Weights of a small mixture-of-experts language model, trained from scratch on English Wikipedia: vocabulary 7648.
Below are experts of layer 4 (counted from 0) of a mixture-of-experts language model. Rows are named router (the router's row for the expert), up (a neuron's input weights, with its number) and show model dimensions 64-127. Each number is 128 + 32 x the weight over its row's rms, rounded and kept within 0 to 255. Numbers have three digits each.
After each expert's rows: "mostly gets" lists some tokens that are sent to it at least half of the time. This comes from a sample of Wikipedia text that the model never trained on.

# expert 6
router:105096136073141062131107062156145153141167129140158111152085133129148083089140076139170067129122123112101124117115067124126192079222079123089119123099104064154109143135066146132098132133120103
up0:151147177173140092103093123062141094080120117168065111132122110090166142127130134101148114150164099080202126143137072149132131137139149136140129142129137100139180102141101177105189101195138122
up1:127131124108103135163089109151166129122114115106150123184137144060146159118141108093174123085183125062185162144050120120160148144147194134184156132106129076133182096145155201106117123156096138
up2:135094120110124117151131131119100130076125077157111161166132102078185179117138121065077141089157103094092193160134138116116137139116142137125086052107127107126105138128136145093117096124114138
up3:099125128132089168139105126058110171063091147122112141085129105121152151135163130144184161127137162101120166134072124123124151087199092142079136153138129099170104138124125147107168054096092124
up4:153155094140130141138094119139135155131119128155066145116122118132122102167176121179159119050172133069154165152147158123102145161092098117094119119117152066180119132209148129136125056112094112
up5:145147126150087140140108080174071125110035099093097146110116072098138163119196111106108142116125094065175163177120077139117164073155125114159118125152137056159167121140115140139105100117065090
up6:123172116121085151144056087127173138113124104085133147108156126104146148142105115146112090083142199107107133139079112107118110136161163146086161128150185149171130167200123147148104114032160128
up7:122126157140114144156116094136093097117095117121085121111159118088197174148137099142212149122152203092176181115146079116042114178176102182159147103105133087137079100135066125108119104087150097
up8:137123134145105101153099081083129100067136114089132130113143185120160126165185132134194167155181149082141193129152136135095188105190103120099120088084166110111098113170071140126139154090083076
up9:146119158131101161124096151075171185140117117093123170162168147137158148130127139082127164126153141077126121134153086117190133070160138133153138149126083050131220110183157220121170096131051071
up10:117108160092123115193077117147141096136074126168156162181126102071187160153110085088116147125136157113127129106153154108096155208136105133084123099131157062148156125171105132145092120094124124
up11:124077168157118146136123093168116158097089134129073131105177120065150157150183168165113132156147138095179166152083111129146153125155137111124117098114116081197150122181144161120147097184098099
up12:160095081138100091137108131163141175067095112119108164117128126122133120104174079117171126065134140118183140137167154139115153158168116096121153118072099028130147093161132154148156074158005085
up13:124133154112130169101111066083107100076102135133105092150126129162126131146107146107136120110176154073100157147090115072105167155110100192146171106121224102153108109162082151134100100153103153
up14:172129101106106091128102093145133104149152128102119139083139131121176143173139079125185146091174174175129164128097083147126154144119133204121159122112149058171155186198105161125105118141076141
mostly gets: "'s", " his", " \"", "\"", "'", " her"

# expert 8
router:125169120097162124184150154058120190108150120042137110136103158099142121133111177131170121101134141147107119100158109125097135164113118106168116099066085180129161115056110138119134159149205098
up0:153130115187117202133111159062158105148079070123121142164085084095166113200081172102206120101153135110134164171108151141182182092156126151129050140108140155136107089122119125132103118090126174
up1:167103178149131144139121136099139122153089062115131137139147078195124111149159123116129101109172193074130151140157152103154120129138157102157083060103184115148182162121065118127073081104143157
up2:177131171130115140133043117090139111165112105128132201140095110101167125159127153159147188110160168058129174184113124125115184092080112180110112165098094126147164110181117130140164057162126095
up3:148098093117126178151113147138097139144103067178098151135146107191146171110120101099139136101180188093187149116152137130174101133158139142180111127087159145134188108122067156120067123148154112
up4:146127094182098198123102105128139217124095141179134090165087152125149169126120156112113122156132153130099130126114107120143168135141129148151090078122113140136130143102107144090121106147166118
up5:117161128159117188153093140107119122101107093092161187146085149139156143153107082098212140129142110083149193149131123113116173103156116147167119136106155168115127102118126139115124159132133162
up6:101167142156125148123068135086188194114118139156136119180175115135137172096127120068107093184140102100099149127105069081154128125133133169189167080108142095146194128091117128134142080164152151
up7:095123177081124179109096105125133152094109095126160153120085121090162129115179046111191138124168159119113138112134164151200131152175051158134113174105112132123082101116093108084092135072128151
up8:156119161091129073181104154130124124139115081131136145183089110103143125096154182102114125117154126103121137126148096097150080111120088137171091074093086069137191084102095169141171125167144090
up9:168137115155148117110092100144097133116136113122070186146150114141167141138196124095126096121168133124099161167106115106137143167115150174122108051056153069138209134158114119130109098124095129
up10:189122111129125121167112087093158095128072036082110136154124105088183183140113103139106123115169173147111178135086146106128157131123091127183145067091139147120165060090047156111108121113094134
up11:124197089111080159137181095148142139167109104091160137152112183091151128144100135129104126097155131079150120142113164086184192087113108149218083073100102129118127111123062141131113112117156137
up12:160116135156131140128130134131146152146129111104142127115150085105185136107111096114135142140133080095189220151095061061086111177206144168158088125114159134139142120150102127114122106135143165
up13:112152138110122175171109109138169146067125073106121121177152087057183131133144104108121143133185188120165142134129092158139151165175127191192184135102185104129147136143106192102112131134098095
up14:140094205112113191104086133122115156139105030121073099086123127110157114151137086110117188117171178085095173141118149098183193145157085104129124105058153132147133080128111125120143141089143164
mostly gets: " were", " was", " been", " part", " both", " be"

# expert 0
router:068155123140142072122154161177102136126156106118138186139091169134163118136138136116153155176077163180092078099134174119119124164169136102132130129092102182133128169108165110092126121140107139
up0:123124106143151153155135146117130132202171099122095158096145098105177179174142115138168078121159168136127171131106118109103116149108219158147150099150154100117153166074130134079100159133097165
up1:150157156157119136170085135096147146088090090101106188121171148143164164143200071077195106117161154072195155141103121153083160135125142103082138104135206147131170139200170184091141122140134072
up2:132112126158078111157145159111138124065109067099097095113146134122172102118146092143169150135162177109162173135131113067104169073150098180161166178120175112144079120155158143137131065144125127
up3:120133133173116116139135158094157131133097148151102188179172112123196120166201075086158108114190138118160151143147149110143187104184101122116141060105102128151183171170175165125139112081074124
up4:162070166130096122156150126118135135119144114110139113088220090156155119172207074147183151156134175126157167129110199098121122135112150116104147167089112118156175056189150149141142097106095113
up5:133118169134132122134127139121155140144061129162113167152098171090164111110150053103191125125140187134145166127086099118097151126192116107158068069104138120177105153131142150139189113066135105
up6:164173162170093164122105121122166118092090033099104142140192137089134105215153085094133124119166141097144162126087110124142141193158101126109102126113160149154154105220120147115145137095101073
up7:098124154127122132122077086169167144125173057155106151136137114080181188167177124127150128149142220142100161099060158117159111147157110165185085076137125124162144134139139125093088133122109117
up8:136126117122083154142075161090145138148092120083138151144131108147156157140121178113157114088170164104119178131078128150169145102165196153154147131113147129126178127126173180091136056151066117
up9:094132162123122123178108131150178118130109108114118172157111088138175129146138110134138113151132106094130140136127130133094105176166131119089166088108119127140199154229134129142130117143035115
up10:138174091159139131140129082120177134120094074123101106116189130163149159191133115080174133067191151108116160168056142125112171178107143212114137134128128108142152145148134152107107148175112147
up11:126156104122106102146122154137122107170104148169146147121123130119141150132119150173130117147140115068153101128140159144216201089126148124200112131103162046167177104110120182124118118152172135
up12:120093124139118087160110140188144191126101108179103114162113129107147124173137109150179152117172179092164163113139155101117136123149163199138124140095106133125126124104145151122153141174073113
up13:142099098159114111141080120134093109109051107093103118088104131138186166168110027122175170142124167150212138120143075116101132110153152136134157138147158131202192149145147108096126073163123162
up14:160147090124089135171056116138132130122096113109087130158095130161164166175151076121232170122131184105140146155113156146143167125106186109128103116094140134169136128174149144112112094126152088
mostly gets: "w", ":", "==\n\n", "us", " per", "af"

# expert 3
router:150125103164140156151159114153201101156098126142080080140097147129107120168141151114145145096108115088183153176176150155173145170061132160128149155116092155108118065129177124175061085168114179
up0:164131146186121093135117136106155133114066085109066137126123159129124125083186096096105150163121151102116164186160085122094124133121177152123099097125084049130095130143208122150107148086174121
up1:158112142155071137138112142167099088154130114127125090153124130133130213155179126137080198061112104128166123153115135129149074130124131204059176113095088083187155109118138134123155149105140173
up2:192132190132123148151146111135136088132117161137111135154102115085147165160170138044101179108156170104157188142137126125140131177122197111093151116149087097148102098186148167078164111061112141
up3:137127141115120094186157148138203114111142119114153127137133137100139148151104102097097136119115131121137165171155140154127153223153134088103053125132139115148130141126126128065136108044130106
up4:184056122175144133087055102138116094098129142173118154128159066161154117126096095136143105112119161098197229149125110163099131157103152117126120131147190143180095096150083123136083039153144119
up5:118121093167129070147151079084069142164056080085112108154165088153150155100123127123152140201163141133139104190071160127092246103147106092162137106124140141145140150121128115116120140077138118
up6:114151166180151104150136129134091181153121125177112117168190164109149128137157145122093125142174137086155187153140096108130175158137113101097082103147064112169174168112151172114174152091148114
up7:165112101140128159157125104129194150117132101097046109136149156134101090113110109136179120073136155076146139163125133154130114145093171107188103098104129097147152082141107124126151135150124096
up8:133160146164071133143123086109106065141099128079104182096111146087124126145205131097138124089158155113120144156146075150082164113133120167106118105097104023204111190184161171082171125130106133
up9:116111098159063137101125081087187142066108103089125108107153087087155153155211131082133140099132106058174134143118157174123183133156113093121069121113218153164156158195138165097158113138152104
up10:167113157114162115157073143188157133102095030177077192141116116108158137111141075110085142089155111141105153118157153077157111164158099114096157127095110137167115140129091109155121122108162117
up11:142111064113122166134089109119172106116109109125061128161091128170134115155193119150192153194126114094134126144141097127134147079092170159083168128107151116162112088175135154146128062127053094
up12:132140136147077191137096074174170089134123132116084063136106190064157140120145060143093136182142099130114172144071151063183154115118153075166073107117113125158144100142104162159142101132135128
up13:081161121152058121175166101089174164119123127110137138118085125064140166135147119113118104105161203077163115166128102098138072151149139154159154087136124100137106142101154144115203141123105122
up14:146093096130133105158083088136194136194072093150118113154101189154131107132104106129142151101125225096138155131144171094186180136096153104150114161122100119185160131141093165179092107093119137
mostly gets: "%", "°N", "″N", " −", " MPC", "°E"

# expert 1
router:101119098105175087128137143170054157092171135069126088139131112150108083093123132170119135143083088169087080109122120127072114172152095075125196131123138146105117122083091114148123165081147094
up0:136109161157075087136110096078168103121086097166076135120127084088146164236100125119104209119130110104141152168101090120167162148147187103086114110108139122164132120116111170095110104165097084
up1:184150160171077156155121079163162142115061107123088113131172174139167231147178093097138173125161095082166139135136130112159143111133153176097110080122129135156107129146129172117124099115095102
up2:124101131138141163137077101057123124142091134165111167136171159110170154122144101110190156079154153087125187114112166055096135122112127156146174090152125134168119151111099139079164152192123160
up3:137118166137092131134059128098142091141069128204093146099147158129134171137147094111095107165139203084214189152144166075130151145117169161111093086059126104191127172171136205123104117127117129
up4:170144106156157110179096150137159112167092142095114158139162082159129132143134092131127110050152154088176142106066154065125148150134144126147106153153113055198138143165147150112101124092120115
up5:162151182079148125154075102098174102103038109100104145177131107165142105125163087098150131110176154111127171157078156107146121193107122144191108110082139129135130114107054143095172139078145058
up6:183116166166127168169094120097123108111092128121134119144173173105172176141191149098082138120152155041141141107111145104120143114114159223112158132139144131147124088149131152138082134108086106
up7:099120156128104209154042060087147109116095072137119107120130132102165142177098106043160157145130139087153136163074101062145168129140106136163103120141164122147129117104061172091130132175090139
up8:121140156108082135145082116109105123112106125079143118131158068164166145165172134109149114104139175103165159153152103148158159125119104147176131129097190136131127145154134191115091122129063122
up9:125118185073100166222082181117142129109092102137148178174099091142179126149109129148190191105145124122132109131090130079172191111195107167169134093087135072110136113164144166118147082136118123
up10:150097114171120137193090103132139148096075114136125166102175133121166182127104065122210171137150144108160147153126109125087154104135151137161149136126152160190135120141089175096142124106096127
up11:110134132129108119142127119144105128125110125151098145116138137129152139124133162154213163125134141083143171202080174110143127094129169146176103123138174119149088157131094144122135135144118174
up12:188142112148078112132076096143159152091131078163060135095146102131161156131164152088127151154172182072149150112128150083158123038146147140136099109125172126131156163178104151122122104135151084
up13:151129164147113150142069080120095090096106151103123148142157094148154116190161078067158153103155155118179149158051165071106174155140116153147168094117118101118137145173124146120106143088092106
up14:111171124123124198142106116137148126127128082162150194102078083141158158149143159071171122116196123117192177136108106135122168167142065139137130143127154130129161124164093163136158152138110141
mostly gets: "á", " Kh", " Kn", " Cr", " Mir", " Ar"

# expert 2
router:144136196149127153089140079140125107175135121153093189071166082127156120154136107089114133119144069125167158127126052140128059136132135162192100118170186091118132144166125097075139140172144189
up0:137112149113128186125100167167084109143108085060085150123114094154160172157101153143091133069147135131215186090112115134085098123140162148158108065117160085087170178143103170098218133120139200
up1:157130149114125131151122107118069163113147116132139139106197104082184102157187135097117096095176138145147178132098156089187109119126128141183122111163187109115094104115129135107182150096153191
up2:103094121130067174110078083048126142113077158097137098134138102041115173155142121146184153140115189122146128137084159126138104125153125165127124164131177178171072163180078128111113150149166107
up3:173131153136111171151101134162162114146152114130065170098072109128133140148117066173153150178147142109124125156106190088083153117142124139093137112121138137123098179151025163125163126117139108
up4:162132169112102194202099127141146098148086080118199108143141100149129123133091102106158155151172089146139184176128123074131079117164192156164097073117215122138145124136127137122203109173124136
up5:130095109193135089084085154168142041103138061130093169154088139187125119146117094049203109130141139134138146150117122152143129197141166098176147033131197149138156142131079129100158102111160130
up6:162145182186093120156092059120172115140100134118118120168089086096135168175182122116142168104182173137122138152167119150118118098100158159142153150089141132143166155130122139122096047079114136
up7:149134146110143133081104171187210125067106118121137088161159108116128116127133080074135123067194143105160107177157178128193183093125147103202134124111106067138148164175088128148094093162117159
up8:119134114126115164153095101104181084152116156123113201171091147098180143137156131039106136116219130142127178139080122081103142112106135140155087075115157113112097175164083171102123163112089178
up9:117091111085121128151103114142135039091133139119175104109112140086176158127197091110159131173156166085212101163140128114132130172155089121081143119141147135136080116099128186158123138116151130
up10:145093181149120192122137088106116098162169048163073111131093167123135118170145139087102150078182119127152150136087084110113121123117180091134180165130088123125127165118130153133117077103073119
up11:101104119096139108165119124162111163142142096163086089131160061114144129140133179120179163100114107135115156157062102118131143186148069173179099145100101099143094084164065118154119076152119167
up12:114097183159119141117166149160110120046127148105049125114065147171186105135149110114097215098154094130191150116100141100157131096115111119126151115119113038160135149133116120115125120100124090
up13:186113127185071118143148107147118128149140114097120136127111157214178146118181102096213087079106155147168132114114114144118097093095138196110157121070134053085104071158168148107133066111065100
up14:116095151103122082101102134127160171117163161107064070171072194119118123151151127064147111087142122091134183144158176115179123119123168116094167121106078111132113145106142168129142133214070131
mostly gets: " professor", " Died", " •;", " List", " fac", " appointed"

# expert 10
router:124112091113159089124138148159071193068156117070142080133109131107133118109131132163141129141105104155097098119122122116080122176143081071103192114090127123111145134060095107150108143066129102
up0:145175135149111134124113086173221174128120118104119151103159128118166149151121095139144129094144158106162150147064101133132151133125170191148136117152159053155137144167133173081137121118073146
up1:145220192139112151130114132081109133105120100147067149129181077053139118218171063112142179151157137118159154203087101094106184145177093125110168131101196137144165110137118161135150125103099129
up2:162144107149131152146113117099168141118104162151102119156118096158144138157141096135174138138171153062191132121116091118088152157152116121150142143102137099174131086212070169142091101110100044
up3:173125107160100222115076105078140144125076137101143174161119169152146144136121100108227109161137154095114169164053093108144138106130132132195110139102142092154136098111101153123150128180142183
up4:143156139135117118143108095126146109145106098111107153172165103135170153155170082097202172084169155043139165142141150083151164139158149175136143138104147115150135112125164158092118030101099123
up5:146134123160141120174098085156157110131095106173091142114128151157148145115149140103165176117172140088114144152134129125170139085180156154196102133153206083156184113134094177099130089142098123
up6:176112119171121141156081123127125126116069125134120144144153173128149164157163062100165164080159145057138128159100140133126124138123227155141098130109114056198138111189172175068093079106087123
up7:189114151116097141184081075131123116127083071086119143121198160125155198174180097108165146119138201101156141119102180070132125154107167204093049099112152111134150131154168164091109099167086101
up8:163120116130126147144108156136154121145118072123090153171178074146141107150141114089108147086201123081161182182114110131169186124118154131140106130109171116128192164112161148130070124147117167
up9:137120111085110160122114087149158140163126071134147095144091158124133154136121131041127116112162165058175170123124114102142126171166150177166095131088146144154114079118119163120129098170041118
up10:179213133180086138155090111061148122052083100142120140152133111076174141218154147075165159170144128119145184159120114110135174113189117152122076127133130107149128143164103165098102130146121074
up11:131086119128154182169102144119128158144125086118144151136126137111169159182136120086174131076215137091158152135112124099110126144119126193135149101097178073171199105138116153107128140085059157
up12:127161157119118135152088116109132155154069136134156172150144115124178151142140120115113164106149148104165152142132124090180175174148128131141134102123139124133186097158137160125118129076098090
up13:183173156132090171163107086136150115137087096154088140119164137126138137145153114108132144119183140075189165152126148089170147121176110148142118084127128110169153118127123146096160088130076095
up14:200140164124097118129104125142175157134092106126142138118161121072141117144137108142161189117176133112160208174115109096121146119107125139164106132088118107138171079114117151058117119150097093
mostly gets: " Se", " des", " Ma", " Bas", " Des", " prov"

# expert 4
router:142142140097098174148121145145198150083108114103138119156121157161126169160130137156124143093151148115086120137137150176125168103156194139061099209143105134113081163178152117140106121167125132
up0:095123116083109192121139145145147159107051161187145086116115154109169161179115158122106094149130109071121129123061153123138171140118129108140111115156113104149135124162152189052145155067127134
up1:144158141113160139178137100170160116137130145091160177146135139127163155174113176105192139133182137113137149127081155093116112151165161107112165110139194149153174137128107176115165140066111110
up2:113153161104130151182060114095150086125113129096067125157163096109149147143098122105176150169192150133137126141130114080181134132141168191222173132113136091131128125130110145130168102163086163
up3:179144120115113149132125125046186201101107076108150169135139139095134119142151155133131112113162115087145156151075126132177173140159149121145141140137250057170138095147179184136106107074106140
up4:144105191074095131136076083112124133122097055078129103117159132142153174119134108122137154204148129080128136129123177119144142166088141118125115088096071113148098124173123126116120149103087078
up5:138143172110134134127136165130132099081087144198156167091182101130178143095109132118151108093140140104159118109120061111149103076171122111093145153129146071181131103187101100148158093090125098
up6:135139088126120148118113160129152116124091095161126126148206186092125116160172132114160129156169154121149167126074125109107156159147158155115114136092140085123153122123140172123160104079117153
up7:109175138120089158150113133106163127107117100132120120155116123099148165183103134091138131102118138079117145138086139102126190137154131153119112129127221101107108139164093112119149115111131138
up8:102127147152104160111104073140209159086105107105109165151156163124134177132107074112161142104124202083180129114171115153163188102193153105106116125101125055120106140183099136157091058124081116
up9:107130120144143118121157077037112143086110088158121138135110169145138150152100134148158148108137179108137166145090099169167170106116095206115093125141100096097086135133086164121097125115095048
up10:112119131065099107141094139128128171178119097158141140154090152136129131107108140065163113074159111116160141164080132187132115098114144177140169110077188133141117069089111124098191140090121190
up11:121165135170055151141123114110169166140110098098123144118099170179150126145164068148138234103141151129125154139150043098112227130114143172117135100156134119146107113163133159091159156110152117
up12:155155078100117130137129097070166139097134115064131148133120121150146156171124038159151097146149184128152203150131100111096201142092124145110117102130100193121132098200091155102121174135126148
up13:168038127148101086165115126141157156174117094115145132125187156105165195117175128124123131139136119137138124087132142120138125150151169119063094162112091091151081118151125178141105112117086084
up14:184175096186076153125125099111156130090135129125122083141139117131151150154194078108137170054137141087132112183118114156171172119122144168103112143110130072139187131169088136153111076092143130
mostly gets: " MPC", " Coordinates", " have", " has", "Scientific", " mm"

# expert 7
router:118106087168134127103094117089102094147101187161126103096186127105122201112099103170070103170158207118135180129087190129113136102076116103072169161152109132157111154115158144150056174104139157
up0:134154150124052153111088077130087135126151140112089180117088087105156175152151083099176181089116111132164168153129091117087148119095136167102149139116163113138135124128104106099138139168092136
up1:128134155126084148146067084097099086141107177066098148115145106145120211117154129094133141171141168116131114144096130114112127131100096137072158142122151144173117123164119148119144121182088127
up2:159144169187144142164096192086133054124151151086122138205104143161147124128196167143110162143134092139195164107139144105127104148204115113087107142138174112157077151141127145114119137075134116
up3:097169155140149142194171139084103075077123150082162163178095136116136167136132107072164125046156097095160097132125124129157150164124152142099087140142138124107156132164085142107206098116149166
up4:236165136154117131119160142071106084109081112131110100128140106078142215164130125156115088143116140125140173114127114101107121090155109124143127110136156139156125146106077123115110131118128181
up5:115146134133098084159090139105145143107122137132105124144191114071176138108112128112136146071167124124102145142075081118149156153113105119117139116160103160159161186182141148111096122124149140
up6:148178106138084144157113124112106087132128153092139119131157069044090105142138164084122102187121178093158175154069190126098178159143128118133132160117140131132129141114089144111124092051109129
up7:144099106159110087165039119107154152099141134093136181103111161105116157128205109141106120148140178131141185153137119127127127136096094144072141121075147141153120181195135201160125098116088116
up8:141109101159086103149117116165186053132086136133115170120164118114166139172194132147116165163146119126154141149147133135067169129117172137082126094135117135172139158126162114118071122161112112
up9:126138144076155152129054125150130166172052135179139180139149165098180142107142066063142104151139123121141157126165071146125086088114149120179150072157126096152145165157138123132104100084160170
up10:135125107133114072179076144126134135094109029163117097154089096137160157162164097119117120149150192100085120167094174161112192101157153113159119152118142139135102093116150147128121112106144142
up11:168146141111138156101122175088190081149120096156138178142142176119199111113169088087093107140149122119114090091106160127185173102200139115114089094177084081127142109115163089131131125083118052
up12:166128100238109112181086100169154095112103148174108160125122156127174159136118111084116149095120205096106115106133181125154143136114226132132102087091164131189170146070132117144111118108168118
up13:134086085139120109159114105147175088154085113150120183141146170120114147142123135115132182190157177147088107160113166139081167145130161144086118109135127123176126163153165153146102149160112071
up14:138115162094146124141133106154120121150116120154094112128156106095198197135231125131056186149161139099193162126124119116147144100116140158119117142120117131197116089155142108121095158078123075
mostly gets: " album", "|---|---|---|---|---|\n", "|---|---|---|\n", " song", " episode", " Best"

# expert 9
router:143152105125102156122148173096049145039150144123144152072105087110120116124134053114179128166096142150123106119128131151050139134140118112098124145104153080123110095153116142090205072094093100
up0:146180139102115182107090067147165151086075129106174172158153166113125156119150081128109134122142147105101117171102108150106198153144071120135126156121141053164133128135162137141134135106120108
up1:154123115125136138155131101122141109168158053084133121120105152080158137176121168138107161120167110123110123105098081103194148068141128093119121063103131079156150142060156143131168111209113187
up2:166154105099100137155132144162203103065135135087130126149113152155127213170171154120138083083186175110154148155144109129139138130144179136087119154153106127130121144190136164130119103130095105
up3:143177128125095145102161093127148112125104147093091130146144148113142196145148070154140143172155104138192156138093083118130147073121161167051174173080140093118141105174145158090152112135072194
up4:186125127133076158115073054154130146088077127124165165104136185158151149134122128103183081112127170062164144157112157157184161190138116174168128147032138153132093094095121152116145149120060077
up5:150182110137061148110093136122119129052113128154118124106175120055141137175168110080164167098110158135182131154084139125075122126159141184115082133143190146149088145197179144122116139072110103
up6:146117162125129149132109151094096137093087102128056139102091131136152105134159098113164136156176105100133167129165111070150150097140136104150122080060222099126111116191102133153127127139133064
up7:126099127120081157111060134107123145087112166161151102140147158076157162135121104078146148142189138140117157134173168133112173173120142108099091133130161143146120130175078123090113193099127068
up8:111137126170103140158060132044130112029074144143130124112168082093172178147138139072180136133125164062122151160152164169112185171126150121175116150127108136138150156128152164119181126162092188
up9:116110153131132160118102139150103175124088160113101115118161123059140139104098145090152147198156193103155167171152182135187186140135136112201138095091098140140126135114050147114121118121119096
up10:170091143137069165123113186165131185087111140109087180159161099114145125140131104137180117161122214143191135143131118142126173139178172089115090149100113085206107140195109158118083119105144085
up11:121154133067120191130095122156168104071101120122101155118098081103150097152150103152171175098169156146178118163092120115161128185154174110123166134088151120161121106162134176128156109102160112
up12:080148127195148107149142087181173070157143093111143129148141140084158146171125109165167161143135159115166201154137119122102152075110126153199111135175073079150139127088124142100110133154068095
up13:143151106124100198127084145109103169091109090134099124132153111142127102133146062099203198116145123092194136174141106108097139142167122158105156123153222108126182133166114176153124083129068148
up14:144140092157102172165121135080162136094107112060115171166119166156170133137175136048194108114157096100166118116102140106155172118169097143108153094120120087130120160088142162093136134164112138
mostly gets: "\",", ",", "),", "',", ",\"", ".,"

# expert 5
router:135102120111148099122149138177060146082177123092132112138129131143114067085125160161128123154092093160086082104124127134062111160152112071153178129109122136110141133084100104139111162080136102
up0:177097169137130172142119093097135095133055137132151205090175165108146138097158113107153190124156129114139153140108143096120128111137096137135094134133186078186133094174154150105124128147118152
up1:200173188128101137143133122068122183156113113156110145139148104136168127125181104117144172148203110113152113131124135113101142147105181189134179097128093112125166160191149129088134073116096160
up2:149157144135142127125096099099152161138116111129124133164113128064157156148127057114184138136191162161165121150159160132150240135138159115152165111074125150137108119149130141102176113112089091
up3:116138164148107165129106105165150140113074112104135128093172118089149137149149139083191105118144189119141148136090149084144156183124113188092088121131164155152095116122131134086136122168099104
up4:185138148138128133148081145119097060132127124176146171147123143124186136106157127120131153104169184125100168133099091102140099092161121167104110083140105061136098171096158122089132108126109117
up5:156119098179103195138128123146170161116102120152106152139155142129146123162101113113147127132138157092144153155096140121176108096104154182195105134142130134139137145201074131102109075163131102
up6:147163160071118151136098195132155137113053074169090133126180130122146150190111132053201105119166158079116163174092135093129198100178108159181077079072188135140162126150131145162083109066138122
up7:162104112166120113133125070202117137101102076145091154168157109075139151142160147107096116117118150106131156164064171125143162165161103142129122057111145111189129137134061156068135131078121134
up8:222117183094142162167132127146135095162118117144134070134101157055166156147097143102166169149190177079137141127096120112112128121163151161142116123151163091176135109136122145089142108118093084
up9:160108159098109145166118127094128160140115108097128193111158137124181186146156147069169159152208134068116133126072112127128144122145144144130092149174135104164124156193131132106192094129138127
up10:191127139109093138185123117142113163112097133161091127191145087128194133145184130145115146132162226099099163104128120116135121087157178143103160114123141065154153128094117185097148070104112102
up11:128090108122106202141103105087176161096064132078156176168170162089159149143133100053235124145135156087138152147099133125135188152158094125182097102071155123142116127147100184113128120114090186
up12:144112156142142112129081122091185106093036056102162159108129113144142134147131124123161076120139117076138178161103127121103159188120128130176086181116148136156125132133145123144109129105099119
up13:095133201113125153099122134086109143117081103140124177105126134107189114137132058150151183108170125082115154120137146116180156125126099173124076061069129138126153112126119117110125147075115178
up14:144093121088085089156128098158177183094086107120093144121107129130156170128156125161139123119141145119150174148122149139133087120108157160129080106080141152167165155162139172099191080119069075
mostly gets: " national", "agon", " ship", " foreign", " plan", " public"

# expert 11
router:092135132107131120121107158112153089188117119177162170171162132157122121123126180127090140133141112123121106138087188100231169064145130165135126109148168144099127079173133164134179118143142113
up0:164141194103096176146129166068169142147078089157067140132102127115220168145143124126140187151128106129102097134172172129109209089169116171070196076118156081129127127137142147131084107172122094
up1:162183170125128173126102115114181043129151062123086121183099118112178148123102112062173228100112153161134105139112118121141146166171146183178086095105165101146158150155121129123129087201138094
up2:166098115154089142097084106147057113157055134201113157111165112138121217132074131146132103156120117110129154151085140160120192170213102143115106138113082103101206126114146183153123116167087144
up3:134157049127126118074072119121095103139080125110051153076132147168156148178094121162147156158148152105171121123065145083131148119092188188108107168142107107144139107168188122168108125111166090
up4:121110172125155126146131159094171127115114120153144090113133103071144121169098133056171125126110121087109159155084139109105142136158105089089134122156127115137079129141117128120154147131099133
up5:139127114149049192130065095054116083087102064143116159145122179144151133153135133153124172180124125125170152121113083119058119108126187155090116108120120091140076164174099136141135076068139104
up6:147170174171099142175105160134157122127106092102170153170137174164175148116157146151097152171180135082099177110156162092131163110138159161144099130171146081116116123153076137103137154132078084
up7:114119136155137141132093137070153149095140121180117137124095107046147107135112147112123120130170128105144200142151113162154139167182077170168087140120131127171117149163055140119145116141117154
up8:137155137132075179168112130135129173141094118106114104151148174094099145133128082118200161126157155075147114196150144145119173135083111149103158099101173137169163087135133167150143066143097056
up9:110138106111099119169122166128205123104118120114117180110148141141128105113140122058104163140122100134121137137170131111163186083149183133088085143132230129161117157135155139084169122079120138
up10:153096088186124129160093100137162133138065115130067069131119119135115094185123188151162158117135131090195149183163192160122120145123105179133146049146176072140151089119140186134123112155101172
up11:112150124109081189121130135072103227113132077172075133126148129117134183130139067081118097137138156083104125102104142158127150150117114127123125101135176136165163190145103121127094118145154167
up12:159160153122121171151089161120164157116046134138145082127111132127143079181117145073132107156132172098116192184063121117109200126153115076186180131132110140119148138152089151122131144094160167
up13:121156152186130102103062079064112121129106098128068146095147089098123146167138092149124126140116108092181145138102113068131161162139161200150124112171159100131191170119041132127176156137117137
up14:114137115133095146110122081059132131105110064185124113169131107106146168122164104104157131147157137119190122137163156163119121126147122128125144131133185155148146071175091161128117108107108108
mostly gets: " =\n\n", " birth", " mi", " JPL", " Succeeded", " Coordinates"